config = dict(
    n_experts=16,
    experts_per_token=2,
    activation='squared_relu',
    normalize_top_k=False,
    balance_loss=0.0118,
    init_std_router=0.0271,
    vocab_size=8192,
    norm='layernorm',
    norm_eps=1e-05,
    batch_tokens=32768,
    train_tokens=239100000,
    steps=7297,
    dataset='wikipedia_en',
)
Below are experts of layer 4 (counted from 0) of a mixture-of-experts language model. Rows are named router (the router's row for the expert), up (a neuron's input weights, with its number) and show model dimensions 0-127. Each number is 128 + 32 x the weight over its row's rms, rounded and kept within 0 to 255. Numbers have three digits each.
After each expert's rows: "gets" lists some tokens that make up at least twice as much of what it gets as of all text. This comes from a sample of Wikipedia text that the model never trained on. Tokens count by the router's weight.

# expert 12
router:066116187135145089139166110145135159163150154186104091130088036122135084077088135136163127144162132151116147113123210146181114093091138162107181159118146085184074167128150162123176158126126085087113148168156128137136184108100188149045102120103151129117064114130143170170101109136126117093127163120150154168158106098074089152103133115136158125150101171154167110098120140120150112122141
up23:099131178168132121105168105077083119188095163148107116095125149108130123105100181096140090127147149097121110091173137051091096105114127111090102129113138088140134116142105154122099101170112149152135154128198177159129154147178147105103127055084101099130180119101154116134163129166151108128190097100096142142151101172162151124191163188154122065094165135107151159095129126157162121062120
up24:128120138152133182172116096072105138137106123146080124166083133119118097103142088143120082124108094098155087184177135124162147099080110135114154146071150132140116169154106164160132135110210160185108078168090214128147119131178165140145097137088120178137121147158091113112122111157157094110097117104121087176106139162084116106144109124127132043131126094114121147107154098124182125131166
up25:140100145165133127075129114135141122105107118120122126137089132132139093127078088127162153187213177213112134140109131100076108144166103166129203145101156140100195168122176127091095143125142148134092077135072094099126154116110128155115112103092131146075171138095169164161110144152122154091171151162169163113146166141138106115120142183093123093120128103092120069101124161131105067119163
up26:115171155168182059186124152166127164091170076119113158159165119122135145134177115099143110097104144162103090115160108121153131118099114176135101156160080105116118167159053163113088083165188111113089095142132142107107130160150092103151147191164150091081069117205137129066114081080111152123121118076093180128102136133137177073149134130122109118102128121121139096131155095164157089162147
up27:123128086107118111136075140084148136105139094147121123135185081145127080155159169120171117169154117121176100152146110080129104106127093204161170174140116098145136156122070135095124129142079085081110158180157104105129163185189053104180219141082106119169156163112128139117151112175162182162153120131159140138117138140110138161095088179122120118120126116099104089132166132143144112049109
up28:122152153172149144142173081126148135152099092097179130112135132159064178184113089138083130172119102187162102109113137059108194176094118170182123142085116150147168134115090110133131160140132139111121090123128180132100155086169089129150117145078148127125152100147077189142180148153080134055106112161171152123097098100149084105092147125133153131180122080107125147146132184125190078181128
up29:084110174119118105108086171100201159099124115103139155154098150117112119127091120158169129108163110129148104114130119144207129125119152138162130144147116142154183090143117150107098131148144121147121170153105043151112072192096155118099153193129051123149072133132102097153089116173184133109099102140081170136083104121127160141134161073158145204085091118134159082101095124129103118128067
gets: " the", " The", " a", "The", " first", " an"

# expert 15
router:130151224154051160110116132122167096140168119139132206122075080145124119150154120053126103132199211133110130092150141129148172078155112168175095138133089124126098083125127133148128130124124122168123091120116108138081141142085106132162117191125154187148117147177111083159159078155133072122139139140151127210121071103095063184141144125085128129125094173110085043090116078136162147153151
up23:102178076120117144091099151196118117096107119177142081150085137084159115170133159113123150084093139140168171102178143105120122056111170081078105054124137118138203184115143148114141117072093108160143123152113113088162143071102132114157188078066143090126067124135118081078197138140101095078117159090112106115146092138074154105083100123112078115161092152176117109136194148126154085136125
up24:113193089106172124064154112149155067104151199179154178202143124145171137109138154109197096135068105112147080157095143201143120080124179103085130143125159153121217149107176156139079158137130154071099167062123166133175116126107175086094072190123130133140099128156136149130084118152152085125154171116178122086134105166156177114144143172163161145079058151103140128085089145041184080141105
up25:127093107106079090125140085082123139060091133123070129160102127124193066136106148081191119109148123060086111114081114167110146114144129129088174181197097164210113139120119117159094144120180099130146167097112182153174156106154141064162183153142142132058118123158129151088057145154154069114170053045128114164105123117106130138140073064193153129144132114165144136078100108143163089192092
up26:149148148151183113110129123165092146163119133157107069097083124083101148177077089180091164114108110155062090146128147083182124158098136129128114172189135114094124112206076154116197159149141099128158142175135186082064134151220175145170059121128153108129119158117093121143138173161099069159188107195127148133129151079145144126114151136104102134178124182112155099125162107106129119146137
up27:136138217124185135145063118163123171103109159118115181070120116139098174211154104144110076163123168087129135119065133122113128114136140097123133053112114157114125100124092132169123096136128104150126100163124135083116141149145138097128162095082191147078133071142095167147205100161134120120147126119094145069122089107157130152160203108132118088117189154169154133177054161127156118171133
up28:133190192139115195069082083047132126060144181132077079162072102126135114116077099094130148134110126085098056082151141101105202150108118167092085150116063094142145130070104077111134060108129075161099159189111229144124165119135168149174115148143113151182135079129143156168138147108120118100139170180092192176156119081157128123128152103108120138198087102131173070089129152135143120145133
up29:157111186074083114135168110129146064085207149165096165161100127145112180148105109144198120136168172168131157176105119095195093152096132167170109131140133117098105115100106146094159081152138145138176114127160118093037153118138154123141126170215188099121174141158147142162149091143119086082118117134173124119106124127146152058127103166113074218169102135078164198102111150073083111070151
gets: "-", "\n", " one", " two", " other", " all"

# expert 7
router:058165156145153151095122111156172118110165154080205085116122083175158142122159093126133124078174143134088116092128149113156172143117154127165131147116127105124164091144128099120112175108100079140140086181167156096143138156126183118078165083109159166085081108168129161144149083135087150145080099126160139144154075112105122137092160105146171212196061170128143095131151093094098096126156
up3:125102138137100126124173113126207126153084093151104176143124140078162148161160130148117201133116149124145124071168145155103119101158100091182103175062059166113123098169161104180112093130118177155186200153166102161137132120095197108112117180059155167160156101153163147156105134153143096173131139106147150080134097081111140155075170154104192108186153167129170153145170139137091180123120
up4:057178136119072165098091130103176189070119096176100077156102094148111119117188153167110175099137165166116069148164200150087112084146134103122181126127147109098099137102149155139075164180116126121110199129106173096175119102106122111117121155119075206164092121039144148150129121073116129075095134157155158106101082170224155111155109088150107120093158146115097122129102065140124145132178
up5:120160075127151101136193094136162096134118147102149075136074189159113146158133194163133117125159124131145075110124149054145120079130137125123131146103107113136100157088151120127129156107123117128105142120125097066105073128165108092083170115107086154111115085186175123116097102118176148081184112107153099128123083168151165092136097153201099121158102123154129135176146150164103118157139
up6:122150088116086162094120118178153127119132115108134123120106146123160141090091137150130155164104084088166155105132093134122160103132151152116141088118099096131129172182090154121123194080088170135095151155107162173117127125131141118166140117145162194159150158101150139114126145080099121148123110140118203139130086121161164145134127131142159131122175063147139130093135028104136138122134
up7:120128142076107117101163079077135119142112078143162144090111127111140178141165109151113091096122116180073135227109166157181140104196144099155138204138179138121131159150145136058100160099197046109140154070123113109121077160171139112100117153131106115135162098165110123132122125153111066182100194159149156179097130124127156056104138138083112116184124164086072092183141145134144086158100
up8:122188149189108162159075111110144109113094142089093094104147096071140129132096188119160165142152098095143133157072060147118112157113101145157123159144157124080155120109061155066049110142151124174086132127202155079088165160130113122154167158038140118154127066105111170129063096070141090106139128125098104088166118136157052102143147140189141143154138074139104182149103135187155112135139
up9:129155137147135164129093136116145141111112119107136147118143113124086091123118072082156192166137105097142159129092095125118195166125128157219166101137148155113150095172141111159125168153112162131101173103147148186109121178083176199140050120043127105140154139151174137059150146171133137064158094093106073092128109143096110127086186137160026137166168137115080079159111128073109138077168
gets: " the", " in", " (", "–", " of", " New"

# expert 11
router:085126123111151160171136163147134145177124151079098127126077079108199092130173164093174128194125124136129118103167086170198161074087109194164131178122113152134123149139140113144153171106086123157120117151169138105138109155082084133066171120158173097106059185104158092126113153185132099165071123114137115093102110165087123150118119180144147122119101138176087129103156127121130123133100
up3:073152103090077173104101122096106151120134139123131087107148062168126165117153126125135145144169083139103189169157111179121167124097135156149123100086101159141137138173118154168114066152101187114127170093125098148181103149136159085239195137142150124132139130212157076122135174156151142135143121239096120137160155127105098146111120104156068108176143129155150082105116147144089144098081
up4:110100169109125166075124121125128117159156129093104117141116064128113142178126071142091177154207143109127134146160093146184141141183169172142116075086142137128116171138135146210081167101124165149150156168133171117156082191196138104155138138158120088171142103084142064097112134082090162090147107191151133129133099158114149092110192174140062104136093126150112145163132159155104099146166
up5:156114104106177152070133152082092104088185099142088087096148100149171156155161098054140099143102125098103144143127110093144104139121134220175104136112105144154152117136150120071188154079107084106156165164160122085161113178067147074231146179181147126079192179138109150155101084118076123138146121148089062177120153120079185159101157107085131141158081115140102160084115141108088142138120
up6:154150158115124164104091136198113136075097192120087078146128145145158169127217133121072145171105138120070154112168102179160115169093145072149094142180140157113088165126093120127179185125136151147156105102182181109178112129148166185139155122168121108120166111060122103039162141084165175135144113105105126147128143109131094162101104127093152125095125131076112125136147112130130105096173
up7:142095088162098139162098128125141185087065192088215072131060151106137084166092158139105151106126090153146142143138102173099135112119106115169084165149157100143152079089119146112105142087120110066163214149162118089178103174151142105099119165090154151112152152117120137103186099133076165091081151148161121108126163134188123178140177186164114100111147077078088176083118098125127072143122
up8:046115155123092128137119112111147122128059168092109152122138199141113174109142127160149082087139124124095093193116211187120111117127129066139111093100096204057115158113147126169091129112152114099128091122141115125120145131140142115079115103181180158109133132106134127092087103110159152154140106056174093119118174130079115101143200134129104061170106052112141109114123148126127100115135
up9:101159140110132206100104131189136137126091128105124157168140101165078135138088096153107092130105146093108140095155111149092114136133138133123161099104154141153139182146152177134164166139133211139155133160153140157162064056118129100090204157137097121146131167152129128131103073131112124118164143137113094096076203115122102118175134221147152127177113140154112140126105175129196129191088
gets: "-", "–", " a", " and", "/", " American"

# expert 13
router:146127134148140117114147135130171114177137133174121172117076143111120142126108111126103106103177176082141130157148158121101135153084128125187119144131160157162110129153076169140154138092136094163116136098167067130214188091124157066107154132147066167092170181102203116092175104125126108167103095108126152119110148154126127056150133161154097152167130106164128125131024134150192120134106
up0:082177149127165102124126143107105128161137123091201120117119136124163159099113110112144118097105148128146190115142186120126140142202092096058142152107073132134164108160106132151125077122080073127087129134048045164183130195129047097107161154111135107159107115171142107089149076045157138104160088122131122153163097084145076100046164142085129067097162128161088115180108142108117066103159
up1:075133128138120120068124119124157141100072078128138095038129161112087118145066170139109126140108130164106156210109104132109123122152130149116102121196136151102151122087108125154150136131129130110146145157108200080143136143089109132132167115123151119141180147138148120095155126115144102074040125092139134079125119141094168127078081072094134145135176124168146122135121093168107211145128
up2:178131109097131140158102069125068113147130106102121120164165115121130104136087136078212105188108105169104102092144176131168139093147176105179149081151126141171143136104061099080131099111084120118098089128108124130060176165129121152159101122118110084100188100101141084066107114083098100147123146117153141108129084139134124166129127100123044122136152122073077156123145087148204121158101
up3:158118078142094133142206055162115123152114143146088118098150127109126123183059157134150067097148136079165137068088131166165155165169136101173092091101122127108107145074100099110123145134092125152117159131151094165083093190086065113143177174101112123152093130158170113118125110195118111116122116170101193089091103112138100187127185152092112165197137109140113155058105169126177103124108
up4:145094122116055108093108133130167161096177120117115121160155157099117132183111167085130163163067120111145166095101197160104200138113113197117132110102075121120103198074117142151172110120151123105145232117150133100085118149160152086129113092072106163162128112155103102095141123128122085128083101098173149140110163165098161143151098125071130105045158146142139107107110089087127120136137
up5:163120118071096152175108087162093153114133216093085119104125099117113129120104117093175151117192068112096106144068141182136086131076127208166153118071151129125125127103146083146100133164110116118149113119136145162179156174148124148098162107117083143117140122131195149090103122089109144122129107126194130126153118156194136111168169099130098103045122087139094076068018130129145099176198
up6:108128180131125158112173124091103138206082109077147162059117214123117144156124101107091164142106161155124113083102111089108142102099160114096093085069083145082115135177125131040130104116117113080110120146143166108105127113114138160207118150102122178072103167138169102154137126107131060188158122198128155141132133154021114110132066138144118143083177128200104097122132085125187112133095
gets: "ed", " that", "ing", "d", " it", "s"

# expert 1
router:094118119112096120096167067173121164133142154153183155148121121087165116092103148146170148108137184090070127166174139152136112125135175128132120142132122119123087121121174127131120120125161101182145146165152152136135120113112155129081114107242165103154087162126117153142182065160118129092100142078155186091102086163112110100102154105150162117179126178050144125148113153189108135123097
up3:134115059120172122182111141074120148117112161141143157148076078088158146126113211113148119144108092120092162114148095116159086105129156093121113133110098134084156077086173115145116142149136071194121167078147136138113117178159123132143146142130172179160101145098133130158140053079106147096079214119122113065099099109084119080094203091147178100142163138220101178002118128085140113141178
up4:133157157131107117059124151150097080137129153130133113103120119112108170112053083066149131153161182169135065152136130110126146110107129096064114154146112119091097186114117196132093099154128165181134168164124168138142158116114120100131092130161159182154154158113131098101045142118171121124089105096133152075093119109137126128177165139124154084098116148153101154162122095069127096116117
up5:134136113102113097174108134158095106202132121109112094138114114126195167124113171139067107159129125117121173084093092109154155163132106167059146142083117097080148167115162103113168174138142170128160167112151118140137148082140145111077111148115119149152125121142091069130164133161070072165138212174137152132101086079128101163143113135102129137177134104106107106130185159123113161133114
up6:203164167075075114130157129128119139132116052181082086086100100155091163116128152108095082150153157091109130116097138128137114113160142089109091164097030114140123114179106132140142150154113167091154143096120134109138159189095174161125120126127091101165079171074135203128207100132078167132077185144133089194163114110088111134086153078120156100100146191120111067159136146156107158141187
up7:102118153150153181141105109168149160179136143080143087128087134168122089149071108113055178142112116140134093091146103123149215142147184113199180143134188120083130088127144183118131149143129115196135146116162102100141084133185117113126118108045123164060075138168105147167154112137163155152066151174123133081156117145161127150146179174123132100084108115122152130128156209120227115131101
up8:060059104072129136109161102151181134158157137098141128182106105142119173143083082117113169079149137124127066156068165113165143137069086135194174040171133049051133160131170085196110141111109088094096178149117125077086058100137161155103101144123135176134158115189120116181149130183095136156172120104151121166108091114089132103097152088155155200165102214077164104133142165154130162205124
up9:143144138146092174109145087087150188128152089120168120105135126142128176135173182109144117133085141129147085155136164130216100156140109227128119135159157152130146097168089149123154094160152113091094084164106148126180137050092133085125121148128105130134053149089176084058135156144149085105136164139123121143150195130132122086121094095091140237117088113120105108136143140061144162155132
gets: " and", ",", " |", " (", ";", " –"

# expert 9
router:156138106099167138085151096150165188131131123135123141102130124122144138118110108061141128130146118074168109100130208132140165102135172172151110106138097117144060144145105098157157158108064141150190120151125078154190163091117152090088177145150149126137122213171125125137165041162067161158072135123150130139102104118144119082103098158209105159176148166144078101134094110181190082174144
up3:086132130088116136143113108097128125133130107102053163145131113122172120110130162179134195112147188119131146089137112141181146120135151171117148162142183093091128095076112121132099168149130095113081172104152143133119129138125156120109201119074119121186150202188204136123173102163135120090128094129120107063075068116066144106113089099114125162165141110109120113118093154072063144124155
up4:132091135105090171107092140110090201122101123100102092118166140100088136125125154077137159068123129156121093192148138062097145176140114095097204174134151078090155165073125201198107139127206097099177135091170149060200113174146145136152090132112145087068188148135177126089164142162099080108101125106082098102122103129138141122096104111124172169133114124153141129148132148077131148124120
up5:113137062101139137145195120145131159100136130097143117096081175102140161092099141115200094098063147028088134148054155132084136084160078101144157184122114145105185096124150146118128101140144148103085152144171194109132112107154105135152171108170132138144116172139120131108093089145151163134168205106156097148080113155064106161106123083153120142153156153202144168196153135125178140140135
up6:150157180107167124166167126119087134142098150138068150094141154136160135163154100176169103144125174174146069137189139138076123169106151119179172078117068060163105122116095135089173131131194085145202060112156142105136081118138117162113133136120116077127114146061137089161113093084140080106112113145118118104128192134082064119132089104101134126160130106113126118166145173173129175122165
up7:145141062120130174156121159142093157149091114144144180176116146081148084152156162156181142118171142113150133133151147122094118170138076111080043151053103117130134074101204123148115141141136092142145140123106106138107119158083094094156120100054129068194085114116177149075118068177159121105148150131180089113105151168164135163165065152080077120128108178099109137138066126091133172124095
up8:102111139131144131090139112099098073135147135138130139123163113114093152107189200079093101115132142091140141132109154166168100120164160104095116166162084085154139107113121152130117132142204094199107173059079152086146162140118153127143172072126127099162127139101156075106160129126139085105202122183049105160112085103127151126124089097095178154116114080098156138125108125154100175149135
up9:099142129160111109062127176122146095150130185167147094124141097117132104147154164133158065152142142152153136081142037117081145114096129165099097146181107119092135144148047121148177123071118150076140184130114151131118084102147111115173102133112106120179179127106110093178153147174116086112191140120151106136085147130117076122157143131163107095103149135123133047052106112139139151107078
gets: " to", " in", " for", " by", " of", "  "

# expert 5
router:131134144118110168093180155145106189148142108092126146104091087116097130116130169112175132140131128131095144141150140110180145083116080199117141169156133143158052128175065113163110187146131071161135118102195127132165117128136165075088126064095136107125075149125114115143196080161126075071157147073155121166111145131090151140103119110101136195190107162111111112205161106172125122169157
up23:123108128141122101145239123127118150133142102140145114060148146157145144143106153134159142133153134098110112189124141128141120119116138147170113130080095139143137099178132106117068099135077121117149126112079112114112080198159145152137118137127128132082087129112127140146102117213158101078139145199130081092034106080166192127166088140120157099136182144114172115159188102136099110148132
up24:136118155141098048200130078090172104118107109137169163117080087115120139133104169144125128126078098152162102183150147131145097131176093161132151161121082167118134159166098152131143114150120107105090142158099146126124156119087148125117141069189102095106065109133126107121172069086135133127090097192175115160158160137105147191094115062069146146116152101165163166126119115090082165095117
up25:078109128178158167102141102150146124153147146105072156109136130117094104164156124087151159113126104144131117124087084109181162073085153135122134089099080115205132178130123158174152081167195136158092129150117116140081168130169115128184150111118113110086132124149129125101082129144109095150089145116140139041134130172101172117139109138119090121160114130139152171058108186190113152123074
up26:100160142116143138123115175136085122144139120122061153137132138115156165109138145066116151111066089189192155124128160123145156095112095149054183140111057150122111152090113134082162140122126147153119167124120098111178129090084166138150141102135130126156197102146109108098126108089145147103107136195114152155091144113112109161178137120130120080115097090162099129182146072128140162177112
up27:089140156088126177119061168120086093171169129083163139124125147165132156181092171131134129123148119122121136082089082090074124179103130103163117149128139187170189080160060080107078172141146156161040141149142145105079154144108079164148162110124122126149143081131155127098134102181208059071101072163107134153120121189149151091071135107104186145089119131142102162090179140131133119196110
up28:105128067120140143144104129147082139172122082119101155132177171135170144192097111086109126119105170094170142068139147175139153104177186108158118115150140129122121140091083079088127170057145161122150142128088062173061103080095116140102181065143123108119085133171118080129129159087157132179105159115210138151136186116192158153135172119112169144083170155125143121085080123103127179153154
up29:175091173153095107144070119101125094163140199139112109062104086136112134136126148146167156117140124146157096149150115118152118118097126070162123119124082141057123135125091157101138191149148116105130152122102123160081132088199140066137182126170083091132083118076095131127141160155073156087122171155101115150144163108203110119143113061193099138140114102132142075100187139112040161193145
gets: ".", ",", "-", "|", " of", ":"

# expert 2
router:094101155131106136099128092098184110150194147139132151070139130173140129122164187110153156187177186076158034118200063085135112155111138104096196147143149110147137178172154085155137145130127125143221187137108189074127148165157107135148116048120171196128091135150121130119145135153175108138142139075155151142138088161163147139098156105170153147176150135090068082136098172154134091133180
up23:109155163106106155084102151114134153131153122151140152117121102160081100093127061166157088136138109110148121141102135116116153171120107171126110128159111095080177176111112192121078082151108161235038170090121167147127124154118125126113147148131142106155150104115146060129169127192131065126107141101075117214087167093123184105069133166137144129191105136131116163184112147093112129173115
up24:128075159171108155076179097144110182101181052163111106110081097149153159120132092118124129112156141141140088115094148128196123139185135078212125120143135191103122177125171070175128203126182110164115120145088152127120078115115143157114129079190154102110077091139176086101171132129109112136161118141120128184124101147196134071162069118155147116141053079106168085099153146117160120147148
up25:141170119107088157151076134152111123088087159096123145150156091090069184103131146133119162130136148144171048084239064090098175080100139135119204108123097137138077178142090105173136088115123171096145151153127199149127113116101078091137166088117156154104188104160146130128093085095132131077122165175147122167083119105115168127097111167144059106126149087152146139085174147068179141136149
up26:054067098128125119115156111076084143149187121159123083151166168106090126096110123149128120166134102074149044148140107088138083084118139130142164113119117136132136100116149149132170081118137108172149139158171185126108188129138099099152133178166123136164141123162136076152167105183143120106150101079164131088135126140137231138127160153195084118155130128143138084165126084130130166164170
up27:093073163114138143182154039101110134143090165035136107081120101168173111109129158129133162188103162139085082211165069092106122083130135151076132143153083121167090117148139099061140033065182133103163214103160129125107085138164111136092106099200135122143114120162106126130141089101131089119142121123086185060097147102120124160083109144113121120109144075074102113159123163115150173107155
up28:091164144167081106098174125153070162123114152058113161138175119171132134173096105093188081098128114119130118145152107134180081090092137119100148053138129125135128134106152130225140164172192096098067102150149138126115122085108094150122179089129155135108191117110122131144124146096143129122129125165081063083218069171167144106119110157149125106105184126153097146134169149113119102161125
up29:082138109107125163121139063138149157125135091131117109122118061102113162125080083179125105072101147139072128168163081084172111131167042139162103117157142180167120121163110106049113127137105229131174161117158152102134109066113151141130151133119122149110142104175126134071175100116121095146124155142142160141117113129120125080133087155112098151171164188182115185158148111155168095166184
gets: "=", " |", "|", ":", "\n\n", "\n"

# expert 8
router:108148113163105133190131069132116131131101163114124155151130088130093101137103145158144134127148105116123112144166190121110131123128122134134169127112128115147121137153077144140116215043115108183108151152181107092182157112102182095141142108126152106143099162095082095093071154158113089110080167053143142133068118137143103090160199085140129160098142157178113086085129154097106147103097
up0:132158102210202094154101130126088198172143090064123111142078100150098116087114158122140115079128170169146103160117109130123062081132149127126092128134148186174160056124145093226115140066081123169115082100107144145162094139074109141105156131127083097117140154107176124104121148163158192146121160182115140120105110162146067120145088111102080100114153119124164071127167149096081070135124
up1:087171105117162124127150118147124183045132174168155156142146120149123105111160074085115143189137097147121113193110136150138137140132089158107146117157134131176118106146118128123076116173157131128094097079147172072184126128186138084164148114156174176121115087085192109142143080151151148080190101121095147107041177133092102182130189174148111116175095133103158100080134116118098126103147
up2:177143127137149135100186133186139162095108160102150162163123085143119148186091114122174122130123148150099185129099143128113147092106145135088127160145144087166083120098145144118090179138144147144155110176117124136137130146149090060102137042211141133145158116122144117094125164143146117155121146128132115126131144092153146089095087133095157115052134198106170147107106118141062137098165
up3:098119154162075165064136138064138159154140175095089113099133116115097101111102154116158063161127146114138144155116170114192144102173123167144087096166116110130121138157135109156104129079108099141157157082121114097131114150225176206100139147169138153107126099131113116118128146119114095126081173163120074174143082128163035116146094103092118133151107164111103132138147177140190186123124
up4:114103122156044140109140120180156084113148131114110166088094105101100163118108125119145120111078134069107111106122149149153131133175177105128172159162148081081090135165163121117162059135101135158141121070142201110139083167093145159157072096110138098172144095154129141141131080155120114124131112100127068097179166135101108103097146121101124110042121143110115147134174088136112094109104
up5:159155078101176088144153137114085160166122146063145079174098093127111090076147129108120138139157111116122121162132107122208147059098112114133113124102126117091117115119167107137146115134091123165149160098112153073153179158140132079100096103188153141134110125157133095147116137100154111158097129205068178152132149092109141129133153112116092124092150126192161130070122113162079122135115
up6:123133158095143084163138053161135088091073139050134145102104146077090119109065139170096123135087103151110123156126145146129159093103188180092147162146101087159137074127112101158179149135121157185151199085172140075112091149155140146153135164140203183164159129109138150149176181111133168179118116148078119076090136157154059149166179130159127120121140102047117186068131108136124059134142
gets: "a", "e", "n", "i", "o", "on"

# expert 0
router:109180157128140160124173116136106140096152076077131132179140136107129133174118158141118080097136201179089114190168109138176206082150148117128089205112109134159153113166125073161128205106075102148097097117139088098134175089095182113091127072171130113164092190137149058107122122107141130098127103103152148160137122114085143117099177213126131133156165192110120050135142081149149143148119
up3:127157139145129151121155170084135121197115085142145098149119147100128099130058107121084094144143168123119119220082128087134120094124137123141046104138118127105126154123096102134156139097136122146144148132109168136173123098120177102072063173117062137128117147143102059082149186120146133137101131133196120107091135158150131086098122044152140141148066171093150168098117112106127096157149
up4:119073154144187141184127112086126070139137086103145146134114104052134095156121155116124146154078149169118210099141097119128144176136096146165145123127065117117174141102155137132132168126087108094147166098154117095138046107135170132154132099162197151093126142125155117107107141104141124152114180122128114115100140189138098083119137083099121150155113080172164108079099149133168152145144
up5:167136125123121130131120113112090145134158098140115094076106130113100134129148123110083131194143106119128150150195111110096154127096178165162096150135135157101175171110087176163143132108106150143117137096131124095080127158162068118156122165129128094146112140118139110090159126162163156116148172068095042196108154114126165114102054144100132144160095152131090172157069192112179120124135
up6:129161081114177129113098142064127110132122186164154167154190154124040120150084189151103147147102121107186120123090122088172176137123111140164127060076097197163185095118081084136088157118142117119127143136107133139114136171107108119135121134133173055116124162137118141150156068205085147105147144085109154075141094104154128100178105051113092115105137132133096107095171105157113210100172
up7:115104128103137122140139117082094148138159130121171129166163147126107184113072151115109168150153137105118117125130118128084135171125163064115082148168138147177118080102112094090123139084166170162123192152131143145146107107102109138156174090144098089133120145146129126111126169138187114101113161126088113129090072094106084142135148097168133131151082103108074120165030200160122146138121
up8:158146163166145151144136127102096154168162102152139126140131167125098141122147148139130111123102156109078111092164068127127112134120095089168114139143167133116165142158136122078147126196097086068151195134105142082106150187114221142138143088117134145089077108110095183099199076128124140095124144142175144135122124088154135151177130125144126114189104184120138121188118076130108089110169
up9:136158150094137126150135131136130154119159127120110090064151182117106111122117192103163117164147149162150132098105167089097135119163131155116111140146124141098123122116145137145156118224169071078152065171087088105143141125139138096094103104182157163117139109116119152092165129134122127138148168124156105152097107107128117095099162094117059102105159147104149139128131114158166143109150
gets: ")", "\"", "}", "″", "]", " University"

# expert 14
router:120190197128154173078147118123197088103120173140141159106160090132116133127137096131092107116127148103082143102144101062143183078167186080122122112163162167129144078167117149141139158118170093188094097193163145070205131097074154175107170105168094141081109184149099111113103120154118091154110149111150138167131167086119102109080176138146166119150122128187097157131059106083140165073116
up3:162073113136114123109134127094135118124167187142106189114118115165084177126083088066143129136185130120155106133142130136172143145106142090096087162102151075074138130108162091091117079137151116141129153059152138140194084180117156168070115162117119166097139127117124057141086055155116132078099118145138181165106122129092129066064182107119166119095123127110179144120103137133086151103136
up4:116115107110126213140134121126137120121109074101105162130085146100105159229181061150091132126133131153126165164145127182166155126146157113159128139138157167141175105124105095121132134200054146144110193115145088124116061131120098099153050112130145101154082125131104155164160177187163091195143068154127072119120142109131175107108111141138078126207123168074076177151102119104165159117090
up5:067151119146068178128138058145130107122111086093220132176142123122108096142124140099094113173165139148108072111148156109122163131107127141135140179211140151118157135155106214133052160176152099155128135158123161182157137106111163133138089151122147135168103133123143142158084166090124109123116123144103177117101183153180094067107167099174105132114113044129105161076148118104129134117213
up6:139098118141125093164111116145121139171057112113172187105114152107131126162138135127165064090125126126122099141159170138175124165184111091139098067118209152092161129141134163146118160107129128167095078073102095095124138148060130104067178092123146121164154175174149151090194087101133122127119164111133154042100124063144135136103073092102132164105100121142160128108111089144184151145156
up7:118061133156153091113123116069135117131151122093169117106134171110105053132096131077097073098104093118202155118131127165132104187151171120164103135144129104144182176091168144158094092105136142074136144126068114137121136144143127087168163153159094177121142073152148107076096116140093132161144085134140110134124071092074111037135124168119164166133126160127101168093134136104162155106114
up8:104171156096105130060136067170131148090092100136127150114146111113123173122178173142119112140104137082163145132209100154123137084058113126138100115167096093063193142146152120169128064133114100156126073166113198111116124155140143166193137141111152125143137141192129109095102112095209104158133124131105147165111172145155121167139145121126111110162106072161191127088144180181151108168178
up9:143126181119069115115052133185137079113165101109093135108156129075093112124149149134095077120121162054146100168121108118151085176127136152136121137136111077106154143149171087111188157126120097155112127141092160147132080121135122107076117175187132136157219089138136121144116129133097134130154175082160110092168067159114138128130156132159093112160108132129135179184085125146192145149128
gets: "s", "es", "ers", "ation", " well", "ion"